python train.py --num_hidden_layers=13 --hidden_size=320 --n_experts=32 --experts_per_token=2 --d_expert=160 --d_shared_expert=256 --hidden_act="squared_relu" --moe_layers=[0, 1, 2, 3, 4, 5, 6, 7, 8, 9, 10, 11, 12] --router_score="softmax" --normalize_top_k=true --routed_scale=1.0 --balance_loss=0.00426 --balance_bias=false --init_std_router=0.0196 --lr_router=0.000482 --vocab_size=16384 --norm="layernorm" --norm_eps=1e-06 --tie_word_embeddings=true --optimizer="adamw" --learning_rate=0.00108 --beta1=0.9 --beta2=0.98 --batch_tokens=[32768, 65536] --max_seq_len=1024 --train_tokens=456000000 --max_steps=9874 --dataset="wikipedia_en"
Below are experts of layer 9 (counted from 0) of a mixture-of-experts language model. Rows are named router (the router's row for the expert), up (a neuron's input weights, with its number), down (a neuron's output weights, with its number) and show model dimensions 80-159. Each number is 50 + 12 x the weight over its row's rms, rounded and kept within 0 to 99.
Before each expert's rows: a language model's description of what the expert responds to. This comes from a sample of Wikipedia text that the model never trained on.

# expert 7
What it handles: Table cell boundaries. Pipe separators and line breaks ending table rows or coordinate lines, plus mid-number digits and period words such as late, early, Middle.
router:49 45 38 57 60 33 62 56 46 48 23 65 44 44 65 56 62 45 61 49 35 40 57 28 58 56 39 60 38 40 60 49 55 35 52 67 64 62 42 65 52 45 50 48 42 38 68 43 44 69 56 47 38 67 59 53 50 50 54 51 44 44 29 31 62 38 46 57 36 46 61 38 54 50 55 45 56 59 38 57
up0:55 50 24 36 60 49 55 49 46 37 50 23 57 40 51 36 31 60 47 57 41 56 52 51 60 40 64 47 44 39 47 22 47 55 41 60 47 58 43 53 26 37 47 51 58 54 37 55 41 60 44 44 45 46 57 70 53 79 54 48 39 35 79 73 45 53 58 58 59 69 53 38 60 62 41 53 75 55 63 19
down0:42 50 61 63 63 53 41 45 45 45 69 51 44 70 64 79 51 57 64 67 53 40 60 35 39 40 38 43 32 63 57 50 53 40 48 57 29 65 55 47 21 62 69 56 54 64 52 39 36 56 35 34 60 63 50 55 46 47 50 66 61 53 63 44 36 58 52 68 42 70 49 40 35 78 43 49 56 51 79 77
up1:54 65 33 67 48 51 66 42 46 49 44 53 59 15 49 50 66 50 55 62 60 40 43 55 45 50 58 60 39 37 32 45 55 55 62 32 48 62 37 59 38 54 67 69 66 53 38 48 40 59 52 70 35 65 57 34 24 61 68 74 50 23 78 72 44 59 51 52 38 61 43 53 50 56 43 65 61 32 31 31
down1:48 51 39 66 49 72 67 45 58 46 45 66 63 28 48 36 58 47 49 61 63 73 54 32 58 36 56 53 34 44 34 70 63 26 51 62 59 43 55 32 65 34 57 57 54 43 31 79 45 30 44 44 33 51 56 51 29 61 62 62 57 33 51 70 38 70 53 47 70 65 66 38 37 60 52 65 56 47 37 49
up2:47 44 46 69 66 48 50 67 58 44 64 28 45 46 43 53 43 63 59 49 80 38 46 46 38 56 64 38 32 43 57 32 49 48 45 43 53 37 47 49 51 61 44 38 54 20 40 52 53 54 40 56 45 45 47 52 55 50 42 53 45 38 52 52 39 56 52 48 36 25 42 60 67 50 55 38 35 59 83 39
down2:44 50 47 60 68 47 54 32 44 66 40 57 36 28 30 22 63 54 47 52 44 65 61 70 59 52 28 48 66 61 44 67 42 34 68 44 40 37 76 46 30 59 53 47 80 59 69 25 41 37 32 42 39 46 54 58 68 41 71 47 51 53 57 51 56 56 58 54 57 48 67 53 44 43 66 69 46 45 34 58
up3:42 60 59 36 57 41 61 49 37 58 55 54 62 72 60 49 61 52 50 52 48 42 49 34 48 46 58 53 41 36 51 51 75 41 65 35 49 73 36 30 53 55 58 56 54 45 53 77 54 53 36 62 18 45 35 62 51 37 50 51 41 46 81 62 51 44 61 55 25 51 21 26 22 37 54 27 54 62 41 56
down3:47 57 62 33 35 78 32 46 45 36 57 39 43 37 45 66 71 46 48 52 63 54 30 37 56 45 44 44 51 69 55 45 33 57 43 62 44 41 51 51 29 24 56 46 32 58 39 51 55 50 52 38 35 41 47 45 50 56 59 62 65 64 37 49 35 36 49 60 62 24 36 52 50 44 52 53 56 51 39 52

# expert 15
What it handles: Counts and conjunctions. The word and, counting words like two, several, many, various, other, and middle digits of quantities and percentages like 5-0-0.
router:51 62 34 56 59 42 57 60 58 48 59 51 54 43 64 33 80 41 58 38 43 41 38 41 46 43 33 60 55 64 51 59 43 44 65 46 66 44 36 42 48 34 34 38 38 33 31 57 67 29 46 50 50 37 22 50 52 59 69 37 44 61 55 59 58 67 33 58 57 38 45 40 37 50 53 56 52 73 69 43
up0:41 39 53 43 60 65 34 37 63 62 55 60 47 25 63 72 22 61 63 71 42 32 23 36 62 40 77 42 40 60 43 44 63 48 37 59 61 40 48 39 67 67 48 56 50 48 40 50 64 41 54 61 65 47 53 39 33 41 69 51 35 60 48 54 50 70 56 58 54 43 63 54 52 59 55 49 26 39 43 50
down0:34 56 56 49 46 49 26 53 71 51 41 31 41 57 20 42 51 59 31 61 35 54 51 37 52 55 70 32 55 51 78 53 58 48 49 40 43 33 20 59 29 37 66 63 43 43 56 43 55 56 28 59 42 38 62 18 58 56 54 48 54 48 73 36 53 50 40 61 36 47 67 46 36 61 44 56 34 65 34 49
up1:46 40 58 69 47 58 54 52 48 49 47 25 39 33 63 61 49 61 52 65 44 39 44 62 56 67 53 59 49 38 34 53 39 45 52 52 47 50 24 62 34 56 40 64 52 60 49 43 50 45 60 39 68 57 65 47 70 52 46 46 60 54 51 60 52 61 58 38 47 66 51 66 50 17 49 50 57 28 64 45
down1:64 35 31 46 34 58 37 64 66 41 71 76 57 35 48 50 43 72 25 45 65 36 36 46 58 46 75 59 45 45 31 36 42 65 50 60 47 48 42 55 53 64 44 53 53 45 40 64 30 62 57 38 63 62 55 45 36 31 45 67 48 52 70 60 66 73 48 74 58 64 61 34 15 45 32 15 63 66 36 45
up2:40 44 52 34 48 51 55 37 46 47 18 67 62 65 52 57 39 45 40 43 53 58 40 48 55 58 61 44 78 45 46 52 59 44 46 56 41 49 45 55 31 54 40 42 57 44 42 57 72 51 65 40 48 57 48 47 49 50 26 48 41 71 39 60 53 54 51 58 45 46 28 45 45 60 24 38 36 37 45 52
down2:59 65 71 52 31 50 42 60 39 28 57 61 40 69 42 51 48 62 43 53 35 41 50 54 49 50 39 63 56 37 53 46 43 34 51 43 40 70 51 55 35 57 50 56 70 38 53 32 37 60 47 61 49 41 53 47 53 53 50 61 44 37 45 49 73 36 65 76 58 42 63 40 54 32 40 42 42 36 25 19
up3:36 45 52 68 51 54 61 73 72 58 42 63 52 57 29 50 43 57 36 76 42 43 38 60 60 47 64 47 37 38 34 49 11 43 76 41 27 25 43 70 52 45 54 63 54 51 14 46 66 60 44 53 52 40 44 65 39 41 51 58 56 36 41 44 59 60 34 49 70 67 58 46 42 51 41 27 50 71 39 50
down3:43 47 40 38 67 48 51 42 60 53 36 49 44 46 28 41 29 57 37 46 62 51 41 31 61 40 59 23 50 31 43 73 56 53 54 49 46 45 68 34 34 61 51 67 48 58 63 38 37 61 56 38 48 70 57 52 42 63 54 52 67 73 44 48 51 57 47 45 56 45 54 54 38 28 48 53 54 37 63 53

# expert 24
What it handles: First names and years. Given names and their endings in sports tables and lists, such as John, David, Ren-ata, and leading digits of years like 2-009.
router:27 58 44 64 33 39 56 49 66 43 40 54 35 56 75 72 21 41 72 49 36 46 61 53 29 50 53 45 34 55 53 62 39 44 51 61 62 40 55 54 81 41 55 59 59 55 41 68 65 48 63 50 27 34 37 53 53 63 35 66 33 56 27 43 53 46 30 51 56 47 63 42 44 54 43 50 25 69 47 35
up0:55 58 59 47 40 57 48 70 56 45 47 56 36 38 26 49 38 55 23 52 45 50 34 44 28 63 49 36 43 54 60 38 37 55 36 48 49 59 32 61 26 34 58 65 25 45 61 46 50 52 32 62 47 53 44 52 44 50 59 63 41 46 37 48 61 47 45 43 48 73 63 47 65 56 50 44 62 55 34 55
down0:68 34 59 43 49 37 42 71 45 49 58 72 50 65 46 74 58 59 47 42 51 73 46 49 66 64 53 41 60 34 46 54 64 46 69 54 46 46 39 50 33 52 49 34 61 54 30 44 43 67 54 62 44 59 46 45 33 47 67 36 39 57 67 57 49 52 31 66 58 60 63 49 45 66 72 57 47 45 64 57
up1:44 46 43 32 48 71 52 43 42 66 47 44 22 50 67 44 61 53 27 61 58 49 58 50 62 63 62 23 43 65 58 54 60 42 77 48 43 65 54 38 53 39 48 42 49 70 29 46 51 52 44 29 57 45 36 54 33 47 62 46 55 34 55 45 49 47 73 52 61 54 71 38 52 57 21 32 29 33 68 54
down1:66 64 59 61 48 32 71 54 44 66 56 38 41 58 58 46 33 57 55 57 34 63 63 57 56 59 45 45 47 53 32 62 68 48 67 58 61 35 42 30 44 58 38 36 43 37 50 43 42 46 66 42 50 62 50 45 60 56 54 57 51 65 44 46 33 54 46 61 39 47 50 60 54 56 56 63 54 30 68 44
up2:67 44 52 46 52 43 53 50 53 56 43 68 34 54 31 28 60 59 55 63 42 54 54 59 32 67 63 57 44 46 45 48 73 55 55 47 43 38 46 47 41 53 53 38 62 47 75 52 47 51 57 37 52 74 56 59 64 44 42 60 49 39 38 24 49 64 46 22 49 60 41 62 49 43 56 40 47 30 57 35
down2:45 54 42 47 48 39 41 50 43 47 52 55 63 54 49 49 44 54 44 48 62 29 30 62 59 50 50 45 63 68 36 38 57 59 69 57 62 77 51 50 58 55 51 66 34 24 47 41 71 52 50 56 49 64 54 37 41 52 45 39 41 33 53 65 56 51 48 51 36 53 64 51 31 51 61 54 39 52 22 46
up3:59 59 43 49 58 57 33 48 39 61 54 49 37 45 26 37 57 54 54 37 45 47 23 60 49 62 60 62 43 32 53 24 50 77 69 76 62 64 41 47 55 51 34 51 59 54 62 39 61 52 43 49 45 54 50 59 68 32 76 33 27 63 49 36 47 43 48 48 40 65 53 37 61 48 50 51 39 64 43 30
down3:40 80 43 30 53 24 82 37 60 47 58 40 45 44 48 53 56 50 30 57 36 43 31 68 45 29 46 55 34 41 37 69 36 46 62 48 67 69 64 43 45 69 44 53 46 58 48 48 45 53 44 33 33 43 46 66 29 60 27 51 58 52 56 60 60 69 46 41 36 55 43 53 37 54 49 62 59 27 48 46

# expert 31
What it handles: Headings and months. Infobox and section title words such as Scientific classification, Genus, Studio album, plus month names, table header rows and job nouns.
router:72 52 41 50 33 64 56 37 35 54 69 27 35 26 63 61 58 43 43 66 49 29 25 43 54 23 51 67 67 64 60 65 67 67 49 67 58 47 57 32 45 55 47 50 50 49 55 30 32 54 58 56 50 50 36 41 51 47 53 59 48 52 33 58 43 54 62 44 48 72 41 47 48 62 53 64 36 46 64 65
up0:38 53 53 47 69 35 50 35 49 62 59 45 47 43 54 57 52 47 49 40 66 33 59 44 50 51 54 44 68 56 48 49 72 37 90 51 47 33 47 45 45 38 38 65 40 44 40 51 57 59 36 57 36 48 52 68 53 48 45 55 41 60 54 38 54 65 44 54 67 52 40 61 48 46 44 54 53 79 52 45
down0:63 61 43 47 68 59 60 39 51 59 47 68 60 63 56 54 44 44 37 36 30 45 65 39 52 59 55 61 56 45 73 11 80 42 43 56 41 69 40 33 38 73 37 50 66 60 38 65 74 55 47 44 48 63 46 47 49 49 38 44 59 68 41 53 37 48 47 33 61 61 46 41 40 51 70 61 54 49 33 63
up1:62 39 48 54 44 53 56 67 59 67 54 40 38 57 47 78 49 62 48 37 57 46 35 60 61 46 55 35 42 56 62 69 38 53 40 53 54 53 59 42 52 65 31 64 45 50 43 47 53 64 63 57 58 74 68 27 58 77 54 55 78 48 54 68 35 56 21 34 41 31 52 55 36 45 32 33 45 42 47 41
down1:45 35 49 47 41 60 32 49 43 36 31 40 56 48 45 52 44 43 57 59 63 57 55 39 41 45 43 46 78 74 53 66 31 43 63 39 67 48 51 52 62 56 47 59 69 57 70 37 45 32 40 41 40 39 61 56 53 62 45 56 27 36 49 48 69 63 58 53 65 76 56 41 36 48 81 19 47 44 42 51
up2:31 70 68 53 50 49 63 52 41 45 37 60 60 48 54 45 52 69 51 36 47 53 36 48 32 49 57 40 56 55 58 64 55 64 48 68 56 37 60 44 60 66 41 73 63 47 45 61 86 46 38 71 48 49 65 48 44 31 38 33 48 57 68 71 54 33 58 42 59 36 54 47 45 53 53 50 49 45 48 58
down2:76 43 53 50 73 55 34 64 40 72 56 44 50 48 60 49 42 56 61 61 74 57 32 68 45 58 64 40 51 46 46 54 31 68 38 76 77 59 55 50 57 53 55 58 40 49 51 45 38 63 64 53 49 46 50 60 42 73 53 64 23 74 55 39 41 38 66 52 31 43 34 65 30 54 56 52 26 82 27 51
up3:22 33 56 70 52 53 48 67 56 58 49 49 42 47 36 44 31 50 28 50 61 29 47 58 60 68 37 52 46 43 46 36 77 42 57 36 41 44 39 49 26 54 35 68 37 70 41 58 42 57 52 41 40 47 35 50 54 62 54 65 47 46 64 59 33 80 52 69 59 59 59 61 39 42 48 28 54 66 54 31
down3:27 62 32 48 43 51 34 55 42 63 31 51 52 55 42 62 35 48 33 35 66 30 64 31 60 48 46 55 48 54 45 61 49 56 31 42 63 62 82 55 62 46 46 51 64 34 29 38 49 70 46 39 60 72 57 70 30 44 50 68 44 51 28 77 44 70 48 76 64 59 41 56 75 43 51 50 34 42 45 47

# expert 9
What it handles: Final year digits. Final digits of years and four-digit numbers, such as 197-0 or 200-5 in birth dates, plus transition words like However, later, originally.
router:51 66 48 63 30 55 29 35 59 49 63 39 52 54 33 48 53 52 53 57 33 32 61 55 48 42 46 32 69 51 58 42 66 75 33 48 60 50 42 43 44 48 48 53 60 33 61 56 52 67 54 40 35 91 52 68 56 42 51 42 52 52 32 58 29 41 46 47 45 60 37 43 65 70 49 60 61 36 67 60
up0:54 43 54 42 50 42 48 44 24 73 52 49 30 61 59 61 53 65 55 46 71 51 65 54 57 51 51 57 41 46 56 32 58 62 53 19 61 42 36 39 39 65 49 36 33 69 57 62 43 60 42 57 46 58 38 74 58 36 59 64 62 45 49 55 36 35 51 33 66 68 58 42 44 47 42 55 29 48 47 50
down0:41 60 44 28 54 33 59 69 68 52 50 40 63 73 44 26 45 53 49 40 72 29 47 45 61 59 45 59 51 42 49 32 20 74 40 37 69 48 50 37 52 43 63 61 45 19 32 30 53 59 37 34 43 52 46 39 49 60 51 19 47 40 45 55 54 64 67 49 39 47 57 37 53 57 41 54 33 55 33 48
up1:38 42 20 44 35 56 31 44 46 40 49 56 52 63 46 74 32 54 44 61 54 57 64 47 40 70 56 40 74 65 32 68 54 58 35 53 61 32 61 39 50 61 48 51 52 40 48 55 47 73 34 45 44 79 33 50 59 43 67 72 34 90 42 36 23 67 65 62 37 50 29 68 60 53 48 52 70 38 41 34
down1:31 47 42 47 54 33 56 57 43 35 55 62 61 54 65 51 57 64 54 66 22 71 48 51 37 49 47 31 56 35 50 36 42 49 60 40 42 67 57 56 51 69 74 68 30 35 45 44 46 21 41 61 48 55 80 42 45 45 37 46 40 58 65 36 72 49 43 65 50 41 57 46 52 54 67 35 39 52 42 67
up2:48 42 29 50 33 79 63 47 62 34 44 51 58 62 31 48 77 57 45 66 42 67 65 69 35 57 61 25 75 40 25 48 47 59 30 39 48 62 47 55 67 57 39 52 51 42 61 46 68 55 56 57 45 50 36 61 46 43 65 63 53 49 44 18 42 62 52 58 62 54 44 45 34 61 48 40 72 60 37 57
down2:40 50 58 53 43 63 81 60 63 32 40 39 46 63 59 59 40 52 54 36 50 46 52 47 59 49 55 63 44 65 38 48 43 53 39 37 47 58 76 55 50 34 37 74 55 49 34 45 66 43 53 55 48 43 47 53 49 49 43 49 48 41 80 65 64 48 38 55 52 46 69 50 35 53 56 46 50 74 32 40
up3:37 37 60 38 59 54 24 52 52 45 58 41 33 48 39 28 52 76 41 64 72 39 62 40 47 48 71 60 48 49 63 35 43 53 68 58 32 38 55 26 39 44 45 42 57 48 57 45 49 65 35 57 45 37 54 39 64 34 73 44 39 48 69 52 28 59 63 47 65 49 53 33 48 63 73 40 35 42 59 57
down3:63 56 44 10 55 69 64 50 64 57 52 26 49 60 63 39 49 44 49 49 81 63 48 45 64 38 52 43 55 51 57 72 49 58 38 48 51 64 51 40 52 64 63 61 49 53 52 34 44 52 51 57 42 68 56 47 61 39 66 54 55 38 41 68 59 66 61 50 73 46 43 62 44 52 57 35 46 47 69 56

# expert 12
What it handles: Word-initial fragments. Opening pieces of words split into subwords, often after a hyphen or quote, such as dem in democracy, f, n, Ch, Islam-abad.
router:52 34 55 50 61 34 45 24 35 66 43 60 72 53 55 53 67 25 36 48 42 69 52 56 60 25 57 51 29 63 70 67 49 36 54 43 56 63 34 63 43 46 41 59 29 59 43 41 50 67 57 57 56 64 55 59 30 51 50 27 39 67 43 51 39 51 67 42 44 40 46 56 41 36 46 28 57 60 45 48
up0:59 52 55 37 62 67 55 60 49 36 50 35 47 65 35 35 50 53 58 43 48 39 56 76 50 33 53 36 61 50 39 35 60 45 38 34 44 59 42 49 52 52 49 46 52 74 69 71 65 67 55 73 58 34 58 55 42 68 75 32 55 36 58 44 45 45 35 49 25 42 48 45 55 47 47 67 39 44 59 54
down0:70 63 42 42 36 45 44 50 39 31 36 65 36 57 48 58 52 58 54 70 44 58 57 64 73 38 54 37 62 51 34 45 78 39 50 48 40 53 42 62 49 57 55 45 49 42 50 54 59 62 62 57 47 55 53 47 58 20 23 47 76 50 65 54 58 76 52 46 55 42 48 36 46 56 47 52 58 71 54 67
up1:58 55 44 64 44 42 51 33 57 73 42 51 55 62 52 57 67 41 49 56 38 60 47 64 57 39 64 60 38 44 41 58 67 23 38 34 55 52 37 39 34 58 22 61 32 77 45 31 63 41 59 60 42 55 64 48 35 46 35 45 50 60 61 51 46 47 63 42 70 38 35 52 45 34 36 35 47 60 48 46
down1:44 29 69 48 23 41 40 58 44 47 71 37 49 46 56 45 45 69 40 47 38 36 45 41 55 50 55 55 32 31 49 52 46 50 50 60 66 59 66 38 58 37 81 45 62 62 43 18 47 60 25 48 41 47 38 52 58 67 40 67 55 41 38 53 50 34 18 66 60 46 47 54 70 53 50 76 43 64 74 66
up2:46 39 61 54 34 64 59 54 35 53 43 32 42 44 51 61 45 56 60 64 45 37 47 55 56 66 72 45 39 47 63 76 55 51 34 65 55 51 43 71 49 49 47 36 40 50 48 33 50 27 46 58 61 47 45 69 61 62 78 46 74 43 53 53 43 50 24 42 44 50 44 41 55 28 17 61 45 32 64 32
down2:55 68 48 56 65 48 50 32 42 57 60 65 44 44 65 53 46 45 56 44 53 55 47 43 67 43 47 44 53 60 32 44 52 46 64 53 36 53 67 26 59 53 52 54 37 69 27 55 27 31 64 62 49 48 42 42 59 50 70 57 43 38 39 49 62 62 61 45 62 46 49 45 57 43 25 51 56 63 33 42
up3:56 45 41 52 34 55 55 60 51 38 64 53 49 76 50 57 69 46 28 36 43 57 60 32 25 55 36 60 37 68 53 62 53 59 66 43 45 50 56 55 33 47 49 49 51 70 52 47 55 51 53 53 66 76 50 43 41 28 49 58 58 45 59 51 51 53 53 71 32 41 25 52 61 30 42 35 73 49 52 52
down3:47 38 40 68 55 55 57 45 45 30 43 64 71 35 38 35 66 42 45 28 55 42 28 54 53 36 51 54 68 43 50 55 53 72 37 68 55 48 59 66 33 62 38 80 56 62 29 30 69 39 53 63 31 52 48 52 47 46 43 51 39 64 29 50 53 40 67 58 77 59 49 49 33 39 69 46 47 48 42 45

# expert 8
What it handles: Dates, lists, foreign script. Digits inside release dates, "in" before years or places, list separators like semicolons, plus Thai, Arabic and Greek characters.
router:65 54 34 50 77 43 66 26 50 51 65 42 32 46 42 67 21 46 71 59 60 44 45 64 48 36 57 56 41 64 61 53 59 59 52 49 52 45 64 42 35 64 41 51 57 48 39 45 52 48 67 40 46 38 58 43 59 40 31 41 51 67 36 56 64 72 46 39 45 63 58 49 58 49 54 62 45 29 46 44
up0:34 36 67 60 63 57 42 65 47 53 63 68 44 57 54 57 62 41 43 60 61 51 49 55 54 46 51 50 26 42 28 61 50 50 59 50 26 41 43 48 22 53 35 35 58 65 40 46 52 67 63 44 39 67 47 51 49 37 56 63 47 55 41 48 30 46 29 60 59 56 41 61 54 33 52 61 73 43 43 59
down0:50 65 34 43 41 60 44 47 58 42 79 52 53 34 43 49 32 49 77 64 60 81 47 31 47 52 31 41 47 42 29 73 42 53 52 50 53 50 38 51 51 47 61 48 41 46 65 69 53 58 44 62 61 39 62 61 29 57 50 73 76 43 43 51 58 59 67 43 32 71 57 51 54 46 46 45 39 58 48 51
up1:57 71 65 59 57 48 43 47 38 32 48 64 55 47 36 50 61 29 45 64 57 45 29 35 60 28 70 58 82 47 45 56 39 54 69 38 41 67 76 42 59 35 30 56 51 70 55 53 42 20 74 43 38 41 43 54 29 55 35 40 37 40 60 55 39 41 53 56 55 28 49 56 38 39 49 61 46 52 67 23
down1:37 39 66 60 67 37 47 51 45 46 40 54 61 34 53 51 71 49 66 60 69 48 34 46 33 70 50 58 36 45 46 28 67 52 55 29 37 53 55 44 38 44 53 49 55 61 30 39 37 41 58 61 57 61 28 54 55 48 52 57 67 67 64 65 56 79 68 49 73 51 56 36 32 41 56 41 40 52 48 59
up2:60 59 63 30 50 48 42 66 37 49 31 55 46 46 42 60 39 46 27 56 47 41 52 57 53 47 65 37 53 54 48 42 61 56 56 43 49 51 52 49 26 50 36 61 14 68 44 60 53 46 23 56 65 32 67 52 43 36 70 27 64 70 55 59 60 36 58 49 73 62 56 45 81 28 51 53 29 40 62 25
down2:47 53 47 62 55 26 44 71 46 45 56 57 63 59 44 56 52 52 47 16 56 41 49 39 63 62 48 65 19 34 41 50 68 31 47 39 67 20 38 51 51 64 48 63 45 50 56 28 46 46 45 47 55 40 64 48 66 62 72 46 51 23 36 50 64 72 45 59 52 46 51 44 56 50 33 57 32 52 48 28
up3:48 51 59 38 57 46 40 36 55 52 65 53 45 41 46 70 32 53 47 57 48 57 42 62 42 41 47 51 49 38 26 41 56 38 50 29 56 58 41 59 29 47 18 72 57 51 53 61 60 64 32 38 32 41 64 72 53 62 64 64 59 47 60 51 48 81 57 44 64 45 40 63 65 31 43 49 67 46 46 49
down3:47 47 62 57 61 58 46 54 45 38 55 75 41 39 44 43 65 65 50 71 55 46 36 48 33 43 30 58 48 52 67 43 39 55 39 57 42 49 55 43 59 50 75 59 60 44 58 39 35 27 44 55 80 58 55 39 56 61 57 51 35 50 48 45 56 53 59 68 45 49 70 38 56 65 46 57 68 58 48 34

# expert 11
What it handles: Foreign name pieces, "an". Mid-word letter pieces of non-English personal and place names (Laštůvka, Valenzuela, Brătianu), plus the article "an".
router:60 53 48 46 55 35 40 58 41 71 47 67 62 69 37 29 43 29 64 60 45 35 43 50 52 31 67 41 51 22 62 59 42 63 68 43 46 63 40 46 44 32 50 45 58 69 63 42 63 49 47 49 48 60 64 36 41 50 46 55 43 69 46 54 46 73 73 63 49 55 50 40 44 36 45 58 48 47 42 45
up0:53 64 39 63 51 45 43 50 70 62 67 47 51 66 45 69 49 58 63 65 39 48 37 53 50 46 83 41 63 35 47 41 53 52 45 48 21 31 37 34 61 58 49 75 59 29 43 38 53 57 46 53 62 54 38 53 63 39 43 37 43 38 49 46 44 40 48 45 52 60 49 54 24 52 48 32 33 56 53 40
down0:45 38 38 72 43 72 53 46 50 37 71 56 30 38 65 45 43 20 51 38 58 50 46 38 61 54 57 59 54 45 68 62 39 46 47 58 59 44 60 52 53 59 69 55 50 68 57 50 52 69 58 53 58 59 41 46 68 64 58 48 54 44 55 41 29 48 63 40 42 50 48 71 51 52 40 40 60 36 63 60
up1:56 58 51 54 46 59 71 45 42 48 54 45 45 31 70 65 54 39 61 63 51 36 53 60 27 47 57 29 36 47 43 40 38 36 49 38 35 59 48 26 54 26 41 51 62 58 36 44 66 73 63 43 28 41 35 51 58 47 78 38 62 54 58 25 67 44 58 55 64 69 53 44 76 50 44 39 49 54 39 44
down1:42 54 16 62 59 50 40 41 57 42 40 39 33 49 64 71 60 62 46 32 56 34 44 54 45 38 36 51 67 58 38 41 45 41 66 43 51 37 41 49 87 70 44 59 57 44 53 50 52 49 47 54 56 51 36 64 56 46 54 53 44 49 65 39 69 55 71 68 46 50 68 61 62 52 64 42 39 48 83 51
up2:56 67 65 51 77 35 51 57 42 54 58 50 48 54 46 39 58 58 60 53 73 43 61 41 26 62 50 70 28 54 64 39 61 70 57 36 45 51 39 48 63 32 51 61 30 41 60 64 45 50 52 33 61 50 12 33 64 61 61 52 59 60 65 44 54 68 46 33 67 52 72 51 66 37 20 64 42 55 53 49
down2:53 48 43 50 57 63 75 54 50 43 43 52 31 50 49 54 40 43 54 59 52 44 49 35 66 60 54 39 30 37 56 44 52 59 60 38 42 39 22 50 45 59 63 53 77 31 51 39 45 42 50 41 44 54 57 29 59 55 67 63 51 45 64 59 71 40 55 58 64 23 46 41 37 48 44 73 60 50 54 35
up3:46 67 57 45 45 47 58 50 45 42 64 47 51 39 77 46 50 44 40 53 53 37 45 52 58 70 54 40 40 51 40 47 43 43 37 56 44 65 59 49 43 40 56 72 53 56 58 41 64 35 62 59 53 46 58 72 45 36 47 48 53 54 53 46 42 43 54 45 49 62 62 26 31 42 29 50 56 57 58 64
down3:50 38 39 33 42 44 48 34 57 59 48 42 47 26 47 38 35 61 54 33 55 54 43 45 22 55 48 26 51 44 36 32 61 44 30 54 49 56 25 40 35 60 62 55 88 54 39 64 44 53 52 50 37 51 50 45 58 51 36 42 32 50 54 53 57 64 44 43 55 55 60 52 38 64 31 35 69 46 49 46

# expert 13
What it handles: Word-initial fragments. The first piece of a word split into parts, often consonant clusters such as sp, sh, sc, pl, bl, as in mort-ar, terr-acotta.
router:39 45 43 36 55 50 63 47 55 33 41 68 46 68 30 49 30 54 46 48 39 66 70 50 42 67 51 73 75 51 56 31 33 52 45 62 44 50 52 48 50 62 59 57 30 34 50 43 67 39 47 54 41 58 43 59 57 43 67 47 41 60 40 54 56 40 45 44 62 45 39 49 54 56 51 32 49 54 48 50
up0:26 43 44 48 31 43 41 54 56 40 42 53 54 35 47 43 37 24 61 52 49 28 66 42 48 43 38 52 52 68 46 52 49 63 41 46 45 61 51 51 58 61 54 40 59 48 65 56 62 34 36 32 33 42 49 29 50 42 44 64 50 28 61 62 59 64 48 61 58 36 60 33 65 64 38 34 48 39 32 45
down0:64 19 37 42 48 50 45 47 44 58 51 50 46 42 55 64 40 47 48 35 39 56 45 52 37 46 42 65 50 42 58 55 61 56 46 73 28 59 38 43 50 70 55 62 53 41 49 68 51 36 75 44 40 77 72 27 61 20 47 33 36 67 47 56 63 44 80 47 50 72 37 45 61 68 32 50 28 45 37 33
up1:56 37 52 62 56 61 11 52 37 46 83 36 43 67 67 42 49 38 49 38 48 55 58 51 59 47 42 63 51 31 33 33 42 38 56 40 36 39 31 50 33 54 40 55 43 62 45 45 42 57 14 58 67 27 39 59 54 56 48 49 82 39 45 30 37 40 37 51 63 44 77 49 25 34 43 49 67 47 56 57
down1:55 41 38 45 49 22 67 58 38 62 50 46 38 48 45 47 49 51 66 47 44 39 41 41 57 63 48 66 43 67 28 75 43 57 41 53 40 39 58 42 37 57 43 48 34 68 65 39 35 34 58 34 57 42 52 40 60 36 35 56 56 49 27 72 55 61 43 48 42 28 49 40 53 40 21 49 56 35 50 44
up2:34 42 46 39 62 34 39 25 48 38 72 53 58 71 50 49 36 33 26 52 45 59 41 49 48 37 50 52 55 54 38 73 52 39 73 27 51 60 59 65 48 44 44 36 30 54 63 50 47 39 44 53 52 41 39 55 54 45 39 55 53 33 33 26 29 57 46 16 55 52 52 43 50 25 59 52 53 66 61 52
down2:08 48 43 56 48 41 45 46 38 54 54 49 50 51 38 37 64 55 33 52 42 54 77 58 51 52 47 55 51 48 52 55 45 30 61 32 58 50 38 48 61 56 65 56 64 63 37 46 55 47 51 39 53 46 59 60 53 36 57 54 59 58 58 48 42 62 40 30 64 35 67 47 45 62 50 27 45 45 72 44
up3:46 40 55 49 36 56 59 50 58 46 46 59 32 53 63 45 36 53 57 31 58 49 54 55 53 61 63 41 52 75 50 42 37 57 53 51 36 51 70 32 52 32 56 57 60 52 50 42 46 56 53 45 58 34 36 39 68 44 46 41 52 38 59 61 51 46 60 41 59 73 49 53 60 50 41 78 48 58 40 49
down3:64 44 59 42 71 48 50 51 37 47 50 51 56 56 52 53 31 72 30 55 50 53 47 46 55 30 52 63 52 38 36 37 49 42 42 26 47 51 63 43 62 43 57 52 65 44 58 59 33 69 41 31 38 48 58 63 50 60 41 39 40 42 46 61 47 43 62 45 43 57 57 58 44 45 40 30 56 44 53 38